Below are experts of layer 4 (counted from 0) of a mixture-of-experts language model. Rows are named router (the router's row for the expert), gate (a neuron's input weights, with its number), up (a neuron's input weights, with its number), down (a neuron's output weights, with its number) and show model dimensions 0-95. Each number is 128 + 32 x the weight over its row's rms, rounded and kept within 0 to 255. Numbers have three digits each.
Before each expert's rows: "gets" lists some tokens that make up at least twice as much of what it gets as of all text. This comes from a sample of Wikipedia text that the model never trained on. Tokens count by the router's weight.

# expert 67
gets: "ens", " ref", " was", " | W", " disc", "my"
router:150146185143131173125099133110152113101136187103126129060177142062111175130135123171124071151116120126103084071123143069144157098171125150093112111121159117119153138084172150141193182077151172093153167084177148149150133124066104128117082127086105137125076113141063118110112154131124071155
gate0:154122095130127126106086132147161138131147148125125080176119147131152086112129090089155138141161160100068147171083137109154109079102237141114021161084166117136196136110102132145121119134141144165132126204106141166153139153128099158157126118139191140138096162093104097135075080124090104108
up0:164085115101141117151146074089143146126176086134122081160131108121146093133143079122116198065113109082118136124142104116150156120072127160108150127205204100133067180101151136157147178159084117079131113138112098146145061080120177108140110127150143115137134151210134184102123145159166124153
down0:163154166101099084132092128128132179074171111152129160074148087178131116097127088114101081176111112086123111190141168077067142114039142119132144143127174098114149163150173108125102135128218124162160172148117118137141147103095161057091097100148105154118164110162132149171138130112121149101
gate1:114151135066093156155186050069073124123121136099115092138161107113186135144149108144157097059165109090120107134158102110130166144092101159117143112085176102137072132109110150160167163158157123088163126137125114081143054106125174154172095156187166124154099130145124177126098087116181100130
up1:145112140166168116086070203202155121130109120186153162115094123158093145123105154093091147201079136166125152124105146148137089122187150103145132129167073153144181114160129098101083085108132124163099123086124100174097199188140092113095165115090084119096144124105145111121161155127082149138
down1:168166129115083153093106190135108106066167130168156130129093099148156122127107131103120106179079130172142125100150142163084098127176101130110126138107103116089087056079143113102144129123165129125145086122134113084180112169142109134113223065150119109163178161091141128204122082163134134185
gate2:120153169112136133123071201148114079085145152118147150098132166158115156102117110160140092164104079160161098128145107112168124088102113098066165088134102210147158116159112092171099132193093163091091154140116111191090130106092113112189193119102122147087162090115112183123108126166125110159
up2:095166168109142138121050173137105093077167161140141192103130174134088138100110103170149105167096079157147083144129117120184110094122124103098167080140090214150154114158113130162090122177114153081086156135136100179107115113101131109172157100087099148102173081144136180164120104150116158155
down2:079118191132163142154179136094137135105131120092116099140200128137145210161110087120087159126086130147132086143102125138120103108090118114151107139194130155147192205154151154099131110121139107168089076110116094164119169060158131059089107101118146122158145095145135174087125117054153137111
gate3:085148098134106132089161105134136123137044134129099133087155046082111130139091191176145147061174170115205134127140113154107135128110078127110123089124124159122090096155163166102126131125159141145097131125096149188053153083110160129130132188107130133172111161130149072185116118126158110175
up3:121177143142124135145147063084085175122119137068133083153119127136148185075126111149200124171155124126109091132171184100105181106096113153119063115056189108109154127115085193109140136119090098112135135138111098132137120054130169143136092152186146133164121109132175164142128117112191141100
down3:171140094104091101122190096119187125084117134093094193119147161078135178116142113096116106100149187101087137077144114118098123123075084148183109194143073181140108194109157089155112123162166150127102094120129109114100114139061152115123160118157136187099125174100162090153150144119178132131
gate4:158214195162107130096097163190144125166103153136142139093135081127123110166133104169118057145193151114150098169137156157121099091112096182075124113091107091060123115086085141157150102149146146123144105150139146084191117087131147118143112138105086097088109152141126108169080160154152106076
up4:120110119087096132093126132084095184130171065196158069148102187112106136099074160103168179093119138140146155084170105129103130168126177063141057130173140173123101148135156137119118151113105116142172109084127123135121175107077112114151152141126135167084135096180165092154138192144145121173
down4:188147099018085135154045145147072169127168109139131164103094128144151160150110136097116092110124138121127132178135111079143110179115113177188111162139125101123145138130092081116146114129148168134137134155108103117102157113111160116125117135090128127156146213056143182151071172106091110155
gate5:132135083157110143062090167117090122103189095113118145157122188107153119094140124096149116181096150117170110142157186138146108104109125099144136195138112074096125156082198071095067160148151124204094160098138123166142128083116140096155144135126119122080079126161147069118165167119120100173
up5:106087109170108159078078163104092150105171084126127151152086158101139105102123112118139097161111151139169084093124175143102115135114148094151148143161139101110129162110200069114091154142119132206123144085096149167156119093110100066215143122107099147093115111159173079089155177117147100188
down5:169114120135125117100139157125131121160119138071149110111139166067097144110124096135107127107069159140080168156089141122074207099110143112163181174111210088157126103144137099142088150097106114117143129158047164212107138156120157084112149112141097147142179103165136160096144176077140103089
gate6:119079130086136116110122103124157094095045110147098158147104091122153156124133177111124142115175152180143189073120142125096113083094105096146135155122167213156091142167186096151097144190076111097121098130114134131113115135132156176110152078114194103184088119177131151099120102189139097138
up6:099122115125174156058161086132124152083067149092174179133141105130157149142161136110144168186116097084083131106137127155109109113124075126193190167041175101123110094113153090128141115106152112134112169121105172126102137142131091158084081156112126140087130162134081089107176100099085154181
down6:148073148126137191073116150150091125114140115143095051131112132094144151207167135150110159154165113096147083189139066095149166110105164095178115076144208100171210159141128119125152132114098160126109072099099138131139145135131096155152133103105089128095089131095129114098084136176149132135

# expert 105
gets: "ro", "5", "rel", " non", "% |", " cost"
router:115168137112122175125034146154077139084080107091077156128191181116128120108112150143098118135076154141168099122086062121078128100126116106104076145120131139121123195156138103128145136110071124050123091147145155172173120150132178162104091125115152126075168139114093137071164115142156149158
gate0:121152176111070117061153078109134126100157199107173122128143107128088127117114163115169139105130145149182151118155112159156081124137078132045163098118099149123087126114183121090127126138134109127123153151147074152150102078065129169143142118117093083110147187085092076132140159124213178129
up0:135147116100112141092146147095131189172089149164157138120126089136153182158116168092170174054129186095115142122129126131143126120118117120059141136136088109164047139116116161088100078126156158121091199138141184110112169130049119158124166084078112098123128180116146083164133131185116142132
down0:109108113086132164112106074135125114088077145122111104168151181084148116090089118179212122145112134109144124135126148145143124061226136156106098117123146183063139126137131091127131103168138165074193117173073118116152092187142138135153158102153103076124117106125142087111147166109121184154
gate1:106066139087101128144134126134184125159109087099111164100137114134156144168160196150148137136124129105114143101103165109138202083146144075149129120142155092166100097119164170178087142219124125137151103051126112143150132169076093075128129114061121178133099109199139094108096158140123157147
up1:125140113060124155119136138118144132136129062092126235120182138107076154164123118120153150141126149063185140092120092126139079144128152183149174122101185131123151152105111104084139082123160171152126106146066155127055154172102155131156147179117147114100103063127097150103144101139137167167
down1:149172105136140129088161121143139139157112085104134159140085145172066134122164145153139127088173114150133082118113133171164081105125090116098149132098147205086088164096168091205101146159101098108088083157136129154111140151172124114191169051182093115126147077076111144128140158145104142071
gate2:089134071146166179126094137148186160062115118104083108120161138141100122080118117127165192154144144146173115134120157108140108135108120046133061152096126116126065139141143156094016109129132139132118098128188134161142130147086134122125076165138132168141118157140175113165157145077145068132
up2:109110088114126156093144035137107165133156063114130156132113159167170172145134125088145126140085144099158092065155142152102168205183135125115148122127117142117091152089169162106146150127116097177120102048111141110120103132086144122109127123103134156102110136183155084074166114079140210163
down2:132102161074136143166169096116054129109132147134079106153190114111148119133066135177135160123125183145167117185126151116138111102090121080194093158195141049103109127157119140112111107102122088158142171159166127133133147091157144090114111116100171082129119095113066193155155086116150102165
gate3:173164106149146147108140134091128099123178147169090113141161147191122146159147120076161128117103086144114102164128126084174131141186108140085132109110155119185105129055087090088035143109168176142119101123092149149114158136085153117146131104102128076121094159089152087138094110142224146095
up3:103160120109119135141122146137133125086096180099102162083189133107112129129124148129127222125160117116121138085165093127123097089115072061211082113167114137130073133144128180163070150150123213140098128141142120161092099121121181122107069134145140116158126109140163132128041121126104102168
down3:093152132099153121120106142168171072100093108133120172102173105195142091134077159133093158082165208083127113084131157115153112176125073136117107126100075075200196174150131114127119108125135148143148126118117159146153162068129096120120119151112140143160195174110101107119113122055140097142
gate4:166115124092109123128142168075160139114139163112154129128154061133129110241136114089165129044095125138126134123196178153137111101164115170077119090071173124156074091110119184125098124098123170113146132121129161106120135165092136085089147131125130147203075110144168123168138133134157136099
up4:092169097147179165165075123184112173135129173106090091139167134097102088062083131143127109096168136179133102110115106126082137132109133122152140107147175168053103142163136123164108139058087147126121091183100155160170144126194143162120132114157089108142168121052142143098115129168106182131
down4:129128105175094102119100145110090165122091094109083143061182135149155094131130156146087129083121147121111161137188159138144173179110083133099099095157095096128195098140167115159114107128117166192141110086144155162097137118093161057088114182069136129150115162133099136196108140141143190080
gate5:165115186126142140074110134105104144142136107151154085129105124145158145128113112118132110171135121147016118124193115095121168118085161112057128128173156110164152109142081153144180093147098068143155150164172059073143113103140130080177162045120143128132143131122157154129142154138161095082
up5:104130169108116138064127082135075106124118080086094128171128120116147171117111165143180207160139114131177110114163145132135142183149137131095088135167113115094072177128134153083131123102159121101159121105109085129108131094052110134160116157092118149129142080129154121120238191116193114139
down5:129093178132104081110116065150131182185111164153124137109107109169115163059058107136203159164201132092144112127151126135103129129113128158116106130094148190149192162123125151068127135130103135107106075128096204111114078128150173118126132139163138106149137065135159084082109113105106159125
gate6:133117164166117127146143151138118088115116156184144135146147132164128123100140105152133116164101088086102103175190211188148098117085088122121157129106083124137112115143149081166168184115082114137101112116156078072164138110107128126157088072132149056126122085171164067139139189096173142071
up6:126111120094113114154115141118129115101073129075133169165168118121154109133136134124082081148188106136148162172158130146129151125156057118203113116084139111118080126160168116139141085152160110114136121141109170210107198106145090168095104110188162123157121125094063136133101068083096052123
down6:063114163141155134151122167114157177131179169114174155114134189076098114149198114129121129138079160112133153160064143121130085123113096073151125128045157151114126089134152095103170100106114143101147196108129150177071159134125109111168119098123121182126135152122139132131080144145046096081

# expert 109
gets: " | E", "yp", " | ", " | U", " h", "- E"
router:116121179056138137147085124075107149114073111088183126126133181078145171126138209064129110066174146131119063152121139144142080146133094182117134095126141106133156134146133088164132143156122138191136116121100148188139146115090145171149102067140097085140126143171097139087200140143111126119
gate0:113166122127097178158142113156114066071134078197104138109168105099086180114145104079118148222124107098180123143124072094145136082152130148099166158113164134109139113144094068128126054173132145107122144120190144132113113115137112144107134100149120094170060136181101147112137144106172167102
up0:125223147097092170154151158142115075159106157185145103127168148073102093131112153097083147164157074124132122123171099144124086159097090110050187143166120157114143068106114086083091079178156151137165168094115159141093155145118125137074145122105105103133103114167117150144134146118188123139
down0:127129072153113127107136137136153176123125127209124147150143107128129108129078078105077232145103130139172129119131126104097095178109168104162135066160170183129143133141110111152114107142106131221162140113143115114110074143112093077136147100135099109115149067152084202136148096126139138066
gate1:183095124127145148091156132118146134105115096104124109158146139202186183146119169105108120167128120152027190064084180156124091118133120075121161125104126186071137134180077106167163120147134111110100168134132117158089162099126128150170078137168098093087122145137085106110148105148080134129
up1:076130141125112120174110131152133125163134172151123145093114148065104066115112087146152130099108152118210058177172078109167169150123143152158083128159154069169114124082156165085072162140134161134131099075130123095145087169132152109113156114060103182150140110140173108121106146111186115158
down1:144144048163084168087129113141154080132127162121123081167194120134144120090138113124157155135107177125124121124166158128143113169059133144131171145166206065119171078159149138079101112079138123067074133125088118086139113136173135072159177140100095127159080123092140117167099141129162139161
gate2:114138129113122126157170108140155103116120115194042141106171098091126177153110149204161123121127122142190144139158106113203104120169119146110194172137084146128082130173206089125165087142107118107149083073121182121145115103147156098105104113162113136123093123164165082153131114068139101108
up2:151125124074119137145146102163099142177152140122146117116147135134214092079072126145151092156125146172119056107122168161092129118091123096138134150204160096129151142168152104116146165119096121137190110087092138079115069151148172095133096123105072159111132106179192120059156119071148155123
down2:060160191111135119091071125101107116140081103148121147136122111130117178178194118132148151164083121083140155120099096135059129136143151161185162070070120168132131129095152093077098137192114107139100162124149114101119142118118123191176162159093180109127121162101189115143157117112068146100
gate3:149146105096108147050146163137096120151129159134106134203142126094148120111142139088185156069099121134089126143171146181090136107099157121103181130144119119177058151101167191090125144126177150136138149148076150208088126103072105106177140129088109171109090086110116140102137093140176095113
up3:090132081098160078156102104135198139140115116149143110076169118152162099162123139169075081134134166123203148120085094081187149142170076170144095102085128132093134092161116099152140078088111123174113164115135131073115166151153152151103199128148150123152190175121122116146108155120071157135
down3:119140088091119129159079170112135111104104140150100159115096126142114135152119178139112077151171114099139178130029168109143120107178181125170099093177101109098123154138139137131115152119063166126130134161139081145129163058172127090137172087130164162066183142075089159160151089143109177102
gate4:110103150124137116131083146111089090144126092152096121130147133125074084145111090147171106231150148128183070181146139121154154160144150132109085142116163116137100096129116121136136152159101123128157016084142091110100106157104148066136148143127126164091105138156182198130114159139206102113
up4:155112104154169157086107206102108147164110125129135068079078182158152066146084135147132089120092152142077124110136185171091101168068150083065094105139155166099105129144095157154175137141084113179135128116099155087146167152130119089155150114122085165095199127122108100103123161148131116139
down4:169064113132167118122109104197192083167150156126128101151140134100095153138146120129102160075135128076093105114170138138166137129090074158055083128090126122189155164145138148163141080084114081071133104116111149121104126123127153084186169129164147112147105199122146138139120150058160105170
gate5:150155120094141125131117101076109053162135086149153137162120122104136146125095157152106118106146134102159117111201100139142239137183135166096158095172124128149089162115110105115137110191132173042146147105091129059088144175109117128121155106111126113106162065113166141176116131164175148128
up5:152095109091104149129132119099158168133131126151136141160148147118073178158161129072088107133199135141107129118130101167120165052071131171206172162121164103195114121100145102114178092118079096130163155161131183151117157156160100148106082143076119083123091123079149118110083088086106119095
down5:129070080126136096153133201152116098143088150100109067131101093151179171190095105148129136114134140139187130133115125173095171124135150121082138106102167172104176207128136171114083127120148115122138171110086158156119074107101107142177126100152097146100126068138089061175169103084149138142
gate6:066147067088156150151102143141158138170103123091149192090105154128139122113135095124154075113190086130075136100135186137073056138115111156167157191152132127126159109160091172092101160096129159140090179116145150134065165205120119162109135132099101074149137117126111124106090113096087140140
up6:150158163134101088116162146126087096099083168140129037187124146130175122123110139133048143134096170109118118104167112114140158197157080070111110111154127136081122170101121120137171149138076100121135177169143142080172113083135105163099127113141139128164180208109109102097154136155184102130
down6:149157097148141137167136130018140124143090152149126114130113205153190158158102054170104097164086123152144140116165136116137125110148157124107099096097149109054126130092154117076120175181116158113125123118119121110148119099131078142119022139166124133168133133104143087149123113187138130181

# expert 85
gets: " |", " |  |", ") |", " |  |  |", " | ", "\" |"
router:148141171114177085137097093093135103077127151121114155110131102083193165099099088113156146114135167081186178109083097089110069129109117104111181178155104087049161148118112167152162130097067130125164150112144111160103134146138141170113101125178177094079139184115170118132122144118091178129
gate0:102131129131166088124115182154094166132159122083080126161082148110125176101150173155199119149122148139163150106096214142083065146163109107132155143133111178087135162127104162104107106095101154159121128137153109109075106173134164117136072144135140104095087124118106195168127126023134106146
up0:108148124134154092123106174140109203115147111065071125137073142106140179107131170163209104117111159129137146097091193152096076154150136113123143144143096183084151152118102158110087085116089190170104125148163128127069092154124169129126092154158133087107093136121098169171147107056134118153
down0:143156148096190059158068095132131128091129117136173144159128151080117208141085148138114081138176104098141146053096113123066116111153066126102127206132148103131137135142098112125143139166096123104145107197120121151133134096117102182099115058131143110086181164134192145133140144133130169136
gate1:140168073101160104069128107131181119153048150159161112155159146114133147094123153150103158139164145149101152119128068117121116114130105180140147127056224137121115084190117112114165095144138161180110189150115116151099162087158073135114125158108122092160120133105068136116082060108137111146
up1:160140151169144131187175185117110093115192162124111143088151118123150115153109070084152179101147124114164130105159064143132145097134207098074091158190070105118140138113159126177141155117132117109127092152115141115179103119042143127115138079143108160118153131143119129129127192112073114063
down1:088109092152136133067134133128166110128157161096113100104114106161165160181123102095168137048099135102160105143081188086126129098179149103162105073120173102116148168153101186091106138130117120184138105109122155064139139172166160112172091130120155131180096126132120056113173110180171092113
gate2:097155147115131131160126126126102138174181143099120090102068113110111124119162124087065151085154155136116151094147133146192108146158113105143126123136111098161152130113196083113111164108165146085145123172153166117086080149062198131139101137116143137085134098063052203162116137142126142051
up2:156102113110104131058098079108136167085113060139125150136189191129165124132086128169167143193126085115117107149100125118120156115055141131127141133131152157163085125144058134126179114157119064186146133097117097133159173150170099122096135128128130094130125119217168098098161101126149108185
down2:064120082078160117129129202104135061118090159106119101086118107148117140135163146166127165100132128149150115157187126164172093125201162157156135112118159155101157136159122131087059056115150115116095135135141142088142135170144087131120160183117079087101070120080106105143136122138182163182
gate3:115169131116130141072158092161203124082132157160139165075136091125179105098106147088103158109219137078147159150144117148112147142149080179151120116111117118140103098142123132110139144090146166116124185154074164118151126148114195150152139176145128198083118143064161082176103110123141095080
up3:138180088125161123136126112121182089115120180152082130106120091124143113105099148050103143049242137095145133143140103152111136125171149176149109116143154147118114092148108152140104110097112174095116167154139143153124177148122143147142126118128121148125135125015150112212125095164147110082
down3:180149129150065171142138090104086133134115123239134115150097120119158175114141099098097159176158129065124120171085069158145168101110124163122107175120109086123122160099061062160101195060113148157175149157144121150136124144116104125113121146107123163164149088117145132095136145085098124127
gate4:125108117180146120140122165133107162136144149110115123148100105133057143137157217117126093121130105148080094085131138149125059137185128095137136135174162201100152155106127125106067039172118173181120126168120148124086159097108149133093118178109101149119133098107105134141204112115183090169
up4:110138145089144116131138100106212122111090114141079157079197090141177083124114092116074201113134136115169161102137128101142163098067188149151135104072117087123126122148141151170167186059139110103132163072136156172155125137136079127146143099141149114119127159132113097159115111154070080092
down4:103123108142151140119144177180121084130160120080145115139135149136098095115123149139151116121115105169074107109110167177127086119168156111137125088126179218099181124119106139096060023185150128137098103131125129109103110149157141147121123125109087101069115078117129147161164135140226131179
gate5:171140094135144129142136128113145068098117184126061128147161110135109132123126104102137168089187145151113162166137104114114136105089183152099055108121178123099104141166123146148137072156127153080059098149074111164147139057141072152115179112096132067206117131099176097091148133149128127093
up5:102154153082109126117151122157100182180137088116171104101112156125139099151141166145065115142077119120127099059123128140119132139167102109132170133132074125165134089114164080095134178085153115129182167100176169124105096194092202093098080142145128150060133103123060178176102124125142142146
down5:182147177106124101134166126149171165137106060103131138105125147123155124142176104106135128157163108091090125116093133174158154101123126140071099147138054198127159127148117147128097144101160072134045185111116093180098090172148081156068128087079132188091123087150171153139116146119145136138
gate6:036073101147096160091151144189117092150160086109125103129111156127130094133181146138087156140139088178103125091157125135174160143106136150167110061126147154123100120156133156100084125147166098133080128103087162054147110186145133065146137157087077161188122115160110153154103143156171118157
up6:070049167112122131116117165181107095096143109102091151090092107085183105098112067106056137118118149105155153118115106110191160138102147103152152116159121117101144164152098184140106151130121090151096168091109131077174103232136153129082107154141140179142168161146172131136116107103128156143
down6:096096114128141137103198140205161117172181143097143077118150118127113078125115161155171181098118122141105104173124123162049150123136141135150098025128123170147178150116091146096151089155168096130116076111133152132118135117154071096149109144149120082098118065125091163152158092159159112159

# expert 18
gets: " =", " comp", "St", ") =", "all", "ternal"
router:225090149117113151152099099116130072114106064093103130150154087172107088163082132149087086127148084114115156070122166129105179084101142110097113166115161097079122149153131175092170167081124151165131189143060098143169076151133172121104153125070153161156136131134126133121108155109107133147
gate0:148125187146111134140098123097058060110140118162070132125085081130119144106141124120114077125111084118161088107129096136130136140140101117135182123107123144149129175158108081127151167119136103127170136156104096104151110059112164089107099161187035138159163142097107158201092173091120204128
up0:166135165144104137145109114112067070087135115174090127118083078119129140101150141147099073117091090129159066106126084124111146148131106129122187108126110149144135171156102089132148193110152107113154135167115098116152108066119161090116108157188042129152179142098112175187085165101140197133
down0:143105105084141107141065193096130098097117183159092162169129119169187170181128157155116119122182123156166159134130114116126137078092196092123155152114127128063089084103151115117109134111075150177111079117092158062119113117188147153133161076155122135139105126094118147112147179151072155091
gate1:145086181045098108140121143129032143135158123153071126113079091138121193121142105102171142137093158130120107087138104119117121117097107132107109095134146170152128149125161148165128157107105116138125115128125115048089201108084113096109166157188136136126205096139127133086139168147182194132
up1:116098114155183176146133111083166140103135147135022128157148116174169129128174107121138207145088124117130127103104124115084129109169140152136141163133141148106134124173159171141125123097106161130118073088092116175114091146048143121168107137125216103093139043155144086093122108116109095122
down1:108187144160114038108130198168137118134142111095105111086125116056125189076126100087130165116122148120123157143107110117091128233170100133186135133168100139160173118134117156140141061148141105085143130124143081120111121150121126150126127148153099159186157109139153085083098116069168116130
gate2:145163117079136159167119104127084134160118107076147145112102105157111180128167105056186176110069115182143107092142120159115157150125128099122109104099129125108090159138096170133115180112096129115114095109116116140088094094136139152130154064136099080062117119191154048101085169135156203157
up2:107061149143128061095117139087161081127153139132140129142153115109140153091072178160123163096140127081163089153126104116111135103117158099159139173152118144165136107105101087201170135140097152167122138149127084102045171194159096098144133154118180138149116178101137147229133122089112144144
down2:091064113142141087131087172116084138089107165104180115108122158077127142102160171142125143115164161116068136222155115118124174162102109108145087075074121131163135094084167195150162123140162149180146068157153121136102085092159090161195133118135131081166123144091127125145107138119116101137
gate3:033120147110186157096175145109149205129108154086088146137120133107151138145148109107171138128111157156136136141073133134150118105172139147109127060137097185129150120151139192145109094129100124112099085106134163138130158153090080146119175108117149086135190080158091146054147058179154129107
up3:088163136152031137141152102108059095193073150090147131111123106078102118149123113135122088126210154130149141129115092129160089178182096131117134079105113149118148091131121150102079106188124121123166102110177163119143113134108139151131113083095130121074184123145067101180153117166180127109
down3:089100106108151103136032154105137077118126108170166169133153141199195159173153121126144130130156151130122170106155098106134134090130149091130141165133128086105088120064149090143128179082105175189125102120017151094128100107158166126135154163167133133115065102118147118113139156130119143107
gate4:117093152181131133161114158098142105079153138132125087093182141166142145111120090177110135156123144140076118120169142135095157075108142127100097162136132093117162139117184065184158160095087086143091116092165087130154111101139130114170143099178213065144080117104134108191127165133078127062
up4:121151099095146159102157120148124151127107126151123187166125104105118132135125159104125111052158117111175160132097099129166109159146133137151114073119147140119108115107098138097096078194169196109167145185105189104122165138132119128093155155049054169150130193137125121052156063125128117176
down4:097132102132138065139147110090102118165165130065134105088104157077087148079129161128170132141122121113148082146138093166169073136152168177220084154103192095102147094165170185090161111170112070075154162130140109094156200118118075108124114126137116119124148133156148132137091133120128161136
gate5:145139096133106160102174114096115077107111141131172129111170134178125150135191107143153143176116081155105161094132136150186136102125170124185100062150135131131116119150136132158100124203112126071117071084201097086140118102201118166103155058100115131115116110157139115055102140081156114113
up5:123083161120082110075132112130156152084128122145198072142101145108189144106090094140125149114112165129074126137126099055134130126129170134171081125172169141140129120092191122102149098118108080097118174141091168121154174143106088129115166148109168159130134209114161125110203061136158087143
down5:145123108128115126103102163058068134137148153181151117172130140159149118094117104143162211100147207174103162131162084093150107145065148116123127080119152088120150040127174104132107090133079145128101125143140125138130075114134123183147142100122109105114102137138129192180114184169072095134
gate6:117148139105088146174155131129141174142096140097062106129099171128115133123133144097055113144124151068077162145093081111159103161151154142098159067123168094127156126179121145129103096117152147091139108184101152113105162166106147169140180147053194155139127182112062122102101095130089193125
up6:123089097064102128124117166085067105149171114062123103136111081113138138180140112112179148099130123126164115064177150171093140169126146138137100086145140165120115139131137145139098173139100170027169103125112078096098122143088099102182122159137152150105136098146168110115141185189132180169
down6:155106109098137142115101202094133113132117093116173135155134099193146126102103169119117134169135088126080117149082171130128017146112108158163148091196142066128167117092099136171180146142115141162142165106088078142155104182100148120114108179133148144150079171091168118069126110134108103118

# expert 44
gets: "-", "- ", "  -", "—", "- M", "i-"
router:153110159119135087133177108115096094154153138172129130116117107162137115093076101132155136160155158123187108117187143104135169169175122079190062094104163202135108127127134103167094093111107091158072158170078144109129141131142169135108121147052166084096118155128168176115154149134051111108
gate0:101152107129086121098154139128231098145109205135122143139127147130113140116081168133063095151154134083115117185081149129147051113123085167124148150110164138166158075140132103127191107112143098162101081152149088191142123133087147138164122181085145107125120181071108151145127070119147134140
up0:150105137124158134134075104124035158087133079132130133163142099111129125138175124150193147125098116173137160084188124145116168138132123112148113110105091119084098126120119149148095175142113160091196148107097155048099169104175103099097126090165128137104166086218145079124134196131107126112
down0:126139124155119202178162180128133123099163082159113117146130082122086073115129149101144155124096114141161100081163128153117161197111158126105126145129066165145108112109123161073181127140155130124102127000147139086131139138149117117116100080150086176114167137193145104116116086139165111115
gate1:124143127160172152187119163140100140123112175141154074067144123170091111161101093191130129148159149128079101171133157140137150136137175110096127148101081107083147096142130077117154135203122059158185120091121146065184116107188178101121152079120102155076141174156112088101110137106121112109
up1:144172079116155126126047098125195092109104115145135140168168142158097154140128107112117110152153143121155095165088084110128100158148197119127130198127125166144142066130141116134143090173112098149177076091162049182108109158106153114155166090149145131076107137122203105118081095089134118156
down1:120160134099109140106112134064124167134115112134108158134208088159069087162155087123136115174146133189160126083115153096113129086143127199127101134121123114085112143131151118166185159092136154102121064141140119096056099148150172117131129150104197085156147084140133115120165038142142123187
gate2:158155118095158089150074113108151084192077058167088148181179091124081123119097123127122159124160124098160118121131129107115153093140184134141107169144152112146089128124090126166132107140171148128196147089087166185086151090162169133128140082134174077160128081093124082108151130162090165178
up2:097055141165085169113186155165111181057161193089178108105066147131146113133154113131119059124090106144116127145102125141151104147134078146107159083133097147108140134148168132106127132122094111118060085152147088072147129162092111093092115171124093188120112166142146168148096097077150099107
down2:113161111127154235083109083142174133109145110133104094099125187134134107157160154145085154126140110082114179106140132093108177159131136139141124137109109098200095125169108151043148163151168119102146181058121174107076120119160149045117120086152096094138097126131105110136104165137143148134
gate3:156134115134082137054120087109151178131165073083124143156074177132132109095132102134149133136079186127113138162111098151218189103095077103141135104097184099105083154102132197149179133133100149104107136147168130081146170124091095161134142108161090124125074166126106151114125125160148187137
up3:118158096153152149107063089111146081091121110125066145118167162109138136149104133149180178118118139119077120176115134139081173125155139096135148103140138131089028124121180154132149140172150157120137122094073121097133180102091171144180128097139102073066069117142147089147124110106160173193
down3:145175073178106108081157141110123129067182140086179099152063142170142098101069102098200109115099147094138112166126127141163146136107116131146152138188097111139125131090184114110155126129139136123146183089119181111204153183128170096147071143125112070099138117125167135091119100134115119074
gate4:093061096075115123146115145145097106125130097105120159156152167126149150153133114116092111167131088114169095049130110098076149109152144147164138148148145161161129123100131092140095125143173187141195103038091103167079164171108150111172136111175136102124060083187178164094125125100141125145
up4:156099170132064150109128182153074154118128094147119125124099133132125112110176110135155145198102167089101108154097154136112090162121153099143139135155109126046147169162136151112143153128154141123140150124101057141151087145156131106094089188062125111099093141138049136133160143012105124145
down4:155127131162167222069133141162126127126099078115067127130157173114102123196114066148124183171131121137120140100140111105128190180120126145132092059121077167141151133129125126093186103166144095116157124107165122095119101110144084126086116152134094124167106112158081093115172072090138151187
gate5:059191093130138129163100111129171113125092115103083145164180124110133161102118136131104143078052102190110169134119147122106123076128154157091125130123143101131173158096131106136143110123147141127196118084149116156099144071183076145217165090152121126175164139136155074099125063146147091148
up5:070164114128146140171112133145151090129056146094087139147154110098123174151129138113151162084104104102111162111119130175112139114132170168114118114101137117136173098087130087124165112179133156106196069069156111141104157065132130127196180066121119123144142136136166058111113094191154175185
down5:140107121126155182049156116063100112163124096086157147118144163107150105156119090135155163172156143157139085102154123109182156138104113153144102082170183173149111173136119128115107120103104179089125129171134101109149127133057187097103102146152159127088164061068128154113160153085052147123
gate6:162158113121185142099124142121180152128089107116181119123139167111131069101087150114066103083145107229113163131125136097178159079158131110118132103129151111203108166074090121120076115182138105080119176101158151142120132133131093191134141089153082178125145128105184114119132091168138099104
up6:198166150132135119068146123072170094121095138120203131131131109144135107135118123118098102157156151103096151118126126156130078080132108133144145114088122151166170095187112109104181100157142137077077163181177088163105135137155123145129113132145134105104150114044032149186077089157135149135
down6:162121059137145103132164119144124064202115093114101113156096105113170128121164081136195127111181138077148144110206090108095152096098099137118127146118094152145149156135114190084104116142117122138078170161136091139141199123114111147154151122141141144128095070156049162108115138156089191111